From a checkpoint of a small mixture-of-experts model trained on Wikipedia: a softmax router.
Below are experts of layer 8 (counted from 0) of a mixture-of-experts language model. Rows are named router (the router's row for the expert), gate (a neuron's input weights, with its number), up (a neuron's input weights, with its number), down (a neuron's output weights, with its number) and show model dimensions 0-223. Each number is 128 + 24 x the weight over its row's rms, rounded and kept within 0 to 255.
Before each expert's rows: "gets" lists some tokens that make up at least twice as much of what it gets as of all text. This comes from a sample of Wikipedia text that the model never trained on. Tokens count by the router's weight.

# expert 10
gets: ",", ".", "-", " |\n", " T", "2"
router [136 131  92 122 144 156 105 100 107 105 155 136 146 168 123 109 161 141 138 156 103 137 102 146 166 130 110 161 131 147 139 166  97 132 109 103 148 103 109 152 167 159  97 146 150 149 155 143 105 109 122 113  94 141  93 149 112 151 166 140 116 164 119 173  98 155 139 157 118 124 139 152 165 157 161 102 103  93 151 118 105 122 120 161 128 143 140 105 157 144 108 151 106 146  73  83  90 104  98 134 110  90  94 147 133 100  96  94 107 148 110 125 137 147 142 125 120 103 138 142 143 101 118  96 160 137  92 107 116 121 113 143  95 122  86 109 136  97 111 102 147 116 159 144 129 124 107 103  99 135 122 166 111 137 140  85 168 129 117 113 144 115 144 146 100  93 114  99 134  96 167 180 103 107 140 104 102 102 140 168 152  97 166  97 164 162 147 118 156 131 145 145 129 110 102 109 105  81 128 112 119 152 133 154 165 127 140 112 148 115 161 153 165 169 154 152 155 142  99 153 116 113 102 110]
gate0 [131 144  88 153 140 163 121 113  86 118 132 156 134 114 172 142 126 134 123 134 133 140  88 113 149 139 174 135 138 169 131 168 136 121 118 119 155 107 159 162 180 139 120 115 153 120 105  91 141 125 131  99 132 145 123 167 103 147 140 171 109 134 112 166 114 163 131 125 150 147 158 172 122 121 107  94 143  75 124  90 154 160 131 135 175 183 174  99 160 137 124 148 117 140 136  64 108  54 119 113 110 110 153 146 149 102  94 144 128 146 111 138 135 152 102 131  96 129 139 151 150  84 119 109 137 139  82  91 106 160 114 169 136 122 143 135 118 120 119 104 156 125 114 160 115 160 139 106 130 149 133 170 106 142 115  88 111 127 168 138 116 133 127 146  97 122 149 146 141 122 118 180  72 105 133  90 120 115 155 139 148  95 154 107 130 145 137 109 138 120 143 130 127 142 142 124  86 110 125 132 130 120  91 153 142 172 157 107 129 120 151 109 110 170 118 177 127 126  89 134 134 123 158 137]
up0 [159 124 111 113 130 145 117 112  99 115 121 147 117 143 130 157 143 135  90 132 120 105 128 134 153 126 176 150 102 166  91 133 126 119 103 121 139  93 160 136 176 125 153 130  70 119  93 129 147 135 128 112 126 124 100 172 134 120 122 169 126 169 127 189 143 136 130 122 145 162 154 143 111 104 101 157 143 132 126 108 197 163 108 152 161 135 165  88 137 169 145 153 119  78 135  73 111  86 130 128 139 123 197 117 125 105  97 126 124 138 126 156 110  98  92 118 122 155 123 150 161 104 127 130 137 143 110 135 116 142 158 188 141 129 136 122  95 159 139 134 132 135  86 151 123 137 151 132 129 143 146 144 149 134 111  85 122 142 167 122  92 113 122 115 125 141 153 154 121 113  88 162  95  80 174 132 125  98 139 113 167 120 175 130 130 146 156 141 147 123 151 122 127 136 100 147 102 133 138 138  81 136  58 105 131 151 162 110 116 113 134 138 105 140 122 172  93 138 140 149 143 123 129 156]
down0 [117  92  90 146 105 117 131 146 146 105 104  74 121 143 141 120 157 102 114 126 157 177 125 140 121 123 126 112 139 121  87 118 168 123 128  99 118 118  91  95 136 153 139 136 139 120 112 125 171 151 162 134 160 110 131 123 124 155 183 130 125 145 140 168 108 120  74 108 141 116 129 130 111 121 126 141  82 121 143  86 132 137 123 140 190 168 117  41 148  83 138 133  91 133  91 117 143 107 166 121 156 123  99 129 127 144 116 134 114 139 121 131 108 126 119 108 128 148  96 151  78 155 148 134 154 120 136 131  85 133 143 158 140  94 126 152  85 161 158 172  81 151 112  74 141 149 123 112 125 102 117 152 128 139 181 151 140 141 129 172 117 130  97 128 102 120 137  97 146 133  91 128 100 118 140 110  93 151 135 145 156 148 143 137 138 122 157 137 146 123 127 140 122 131 101 153 134 156 105 168 156 122 133 108 136  88 117 142  55 113 148 116 126 146 158 170 114 120 149  88 151 113 147 115]

# expert 33
gets: ",", " L", " G", " W", " |\n", " Mc"
router [137 133 102 122 144 157  95 108 121 117 158 124 150 168 124 106 162 144 130 146  97 145  99 153 178 121 111 153 132 137 137 170  87 130 100 102 139  92 111 164 162 161 102 146 145 139 154 149 102 105 131 115  91 143  89 131 109 150 160 132 115 151 118 170 104 149 143 152 117 115 150 165 164 154 150  97  91  77 144 124 117 117 117 149 131 149 135 114 154 136 109 143 109 132  85  83  88 104 108 136 113  92  98 154 141 122  90 102 101 148  99 116 135 138 143 121 116 113 135 152 157 111 125  96 156 129 102 104 115 124 114 141  96 126  77 105 146 108 105 112 147 121 153 139 112 131 110  86 104 133 122 162 111 142 151  92 171 137 111 131 136 103 141 147 121  82 127  95 130  98 167 181  97 111 148 105  92 116 144 173 154  92 153  93 154 162 144 121 154 134 145 154 120 108 109 119 108  79 128 115 112 147 128 158 150 127 144 110 140 121 170 158 164 162 159 157 149 143 102 147  98 127  90 102]
gate0 [151 114 135 135 131 118 116 116 135  94 123 137 154 143  98 110 165 173 113 116 118 172 148 175 100 166 128 152 130 184 187 113 137  99 140 140 130 117 121 108 157 131  99 137 102 165 145 129 104  93 140 107 116 121  89 161 124 162 179 184 111 165 150 148 117 145 104 142 118 113 111 141 150 122 175 109 154 137 155 148 135 126 122 138 116 132 186 114 167 124  96 156  86  99 156 103 141 132  88 109 111 122 123 134 122 101 138 134 104 142 144  98 115 119 159 116 123 126 145 142 151 150 107 106 151 134  93 140 107  88  89 114 175 121 131 148 142 137 126 126 130 111 135 136  92  86 132  95  92 152 167 128 100 144 132 141 191 139 106 120 150  73 196 152 116 108  97 125 154 115 160 142 150  79 113 121  93 119 161 110 124 126 146 121 130 124 139 128 142 144 161 103 119 101 127 130 108 102 117 101 118 118  96 154 135 139 181 100 124  96 147 148 163 123 129 114 103 140  86 115 121 116 128 110]
up0 [121 150 116 138 130 132 133 114 140 114 107 142 145 148 109  60 161 188 146 145  93 136 111 130  65 136  91 124 133 171 184 111  93 126 128  95 155 152 125 119 117 128 133  85 159 134 126 142 102 124 115 116 134  99 117 152 150 128  95 169  75 165 132 137 134 132  80  89 175 124 161 150 139 139 151 147 133 101 168  89  59 148 123 142 145 118 116 115 176 131  82 122 137 137 114 130 145 122  89 116 112 117 162 185 143 129 123 139 148 119 136 112 159 153 163 120 130  94 135 161 145 152  86 105 142 120 130  83 162  88 122 141 161 143 164 111 145 123 139 135 113  98 141 111 128 153 118  95 128 101 138 152 138 130 121 116  92 125 114 126  81 111 142 117 146 137 107 142 145 141 148 128 103 113 126 110 153 124 155 137 134 107 173 160 112 131 154 106 140 145 175 159 160 129 124 131 124 102  79 109 105 124 130 115 152  91 155 117 106 139 139 116 119 123 104 151  93 140  65 114 151 112 131 129]
down0 [146 102  99 140 122 100 122 133 131 124 140 124 103 132 115 143 125  74 143 127  99 129 124 165 155 117 152 110 115 160 105 115 133 142 133 147 115 122 126  94 126 108 135 121 153  94 131 145 124  98 125 118 113 155 142 155 150 140  59 130 186 146 101 102 114 144 130 127 116 151 152 115 109 119 124 128 158 158 170 101 138 137 130 132 179 123 110 133 114 149 141 114 145 144 106 136  95 144 121 130 210 125 135 159 110 108 152 138 112 145 101 156 154 116 123 154 150 162  98 130 100  92 146 140 145 126 149 114 114  93 143  75 122 117 149 113  83 159 160  95 127 132 121 124 157 139 119 117 122  91 132  76  90 124 165 107 120 128 141 116  59 135 130 157 123 150 126 179 118 142 122  69 144 172 101 163 167 175 114  84 100 137 140 137 128 174 111 166 121 135 132 111 111 127 100 134 153 117 137 122 166 101 156  70 142 120 115 136 163  83 122 106 126 156 137 127 156 115 132 110 120 188 115 149]

# expert 56
gets: " and", ",", " in", " a", " his", "4"
router [130 122 101 124 153 159  94 104 122 123 153 135 145 171 115 113 159 149 158 149  88 135 100 152 169 130 117 165 133 149 148 152  91 125 116  97 142  98 118 156 157 168 109 142 142 154 161 151  89 105 123 108  86 162  97 146 116 142 159 137 112 158 122 168 110 149 138 152 103 113 145 160 168 161 147 107 110  85 163 114 104 128 135 160 128 139 138 110 164 136 113 147 106 137  99  85 101 107 103 149 116  95  92 135 154 118 104  94  96 155 122 102 140 139 146 122 126 111 130 137 153 102 102  93 159 134  89  97 113 136 114 142  91 121  87 101 132 107 109  91 157 116 160 151 113 136 105  98  93 130 130 156 106 141 149  89 157 127  99 116 140 106 143 143 105  97 133 104 149  94 163 171 101 107 144 107  94 119 146 168 155 111 155 110 164 148 132 126 151 138 148 151 123 102 108 131  96  74 117 119 121 155 130 153 163 138 151 118 150 112 152 148 179 164 162 140 154 144 103 151 117 122  98 107]
gate0 [160 158 131 152 146 182 133 108 137 132 130 141 131 161 142 159 135 150 134 127  80 134 161 133 145 171 121 134 145 110 150 143 108 136 136 121 127 143 118 144 147 114 147 154 121 155  86 128 151 140 116  73 102 180 125 129 116  89 106 138  98 145 122 192  82 148 132 153 137  98 120  97 138 147 138 118 104 120 195  91 105 123 135 109 130 112 125 143 183  92 143 138  70 149 136 140 126 118 146 135 122 115 113 125 128 112 100 117 155 130 135  98 132 179 129  82 118 135 161 109 113 141 115 121 127 134 130 117 110 141 146 142  86  88 140 147 169 115 123 151 137 127 148 148 135 146 147 146 145 131 129 143  98 145 151  91 145  74 128 149 131 102 192 132  83 107 144 145 182 109 157 141 105  99 157 110 133 110 143 155 125 149 171 121 115 131 120 109 100 139 156 157  83  82  91 110  96 129 148 115 101 158 158 137 114  86 119  94  82  97 130 133 154 122 117 162 138 117 116 140 115  90 116  97]
up0 [ 88 144 130 155 146 129 160 138 141 155  92 145 114 181 137 145 142  75 109 136 106 131 108 156 175 114 103 159 116 126 134 123 178 115 120 140 134 112 143 128 126 143 142 148 123 109 134 155 132 161 176 135  93  92  71 148 110 143 101 118 101 149 142 155  99 127 103 152 136 128 114 119 132 142 152 117 140 153 143 121 106 162 127 170 156 101 118 161 157 122 161  81 123 138 128 102  94 155 180 142 172 138 136 129 113 146 136 127 164 125 139 136 150 145  81 141 145 144 131 126  87 107 128 129 160  80 157 128 104 111 117  93 130  79 147 178 135 123  82 161 116 183 121 137 101 159 155 143 163 103 100 146 150 112 126 110 140 147 180 163 160 101 161 130 126  99 180 128 157 107 169 131 118 113 140 165 135 167 125 125  98 123 142 148 105 131 110 131 125 114 116 131 112 114 117 158 108 137 140 143 121 158 142  98 126  96 125 104  63  86 108 123 155 128 101  95 111 125 121 127 118 116 122 152]
down0 [114  75 119  89 140 148  97  84 158 155 116 114 146 162  60 123 164 125 114 160 123 110 118 128 168 127 138 102 127 105 147 150  94 127 115 109 140 103 171 140 136 160  98 122 119  81 118  82 109  95 111 158  96 162 100 128 197 118 144 112 149 110 111 142 136 105 115 136 151  97 129 133 107  86 126 116 165 143 136 133 114 117 117 171 118 142 152 157 126 121 122 112 105 115 125 141 138 121 118 150 137 148 121 140 110 141 143 157 126 103 110 156 152 141 132 129 117 129 117 154 117 127 147  68 150 129  85 137 120 131 144 171 141 118 126 145 128 102 109 128 160  75 141 135 134 109 159 121  98 138 121 150 117 141 144 132 139 168  98 128 116 126  79 127 191 177 115 143 172 161  95  87 140  91 139 145 105 174 120 152 117 103 123 131 184  91 109 154  89 114 132 126 106 110 135 100 145 158 133 130 157 117 142 128 150 131 130  75  94 126  91 180 149 163 136 110 150 112 112 129 142 144 122 147]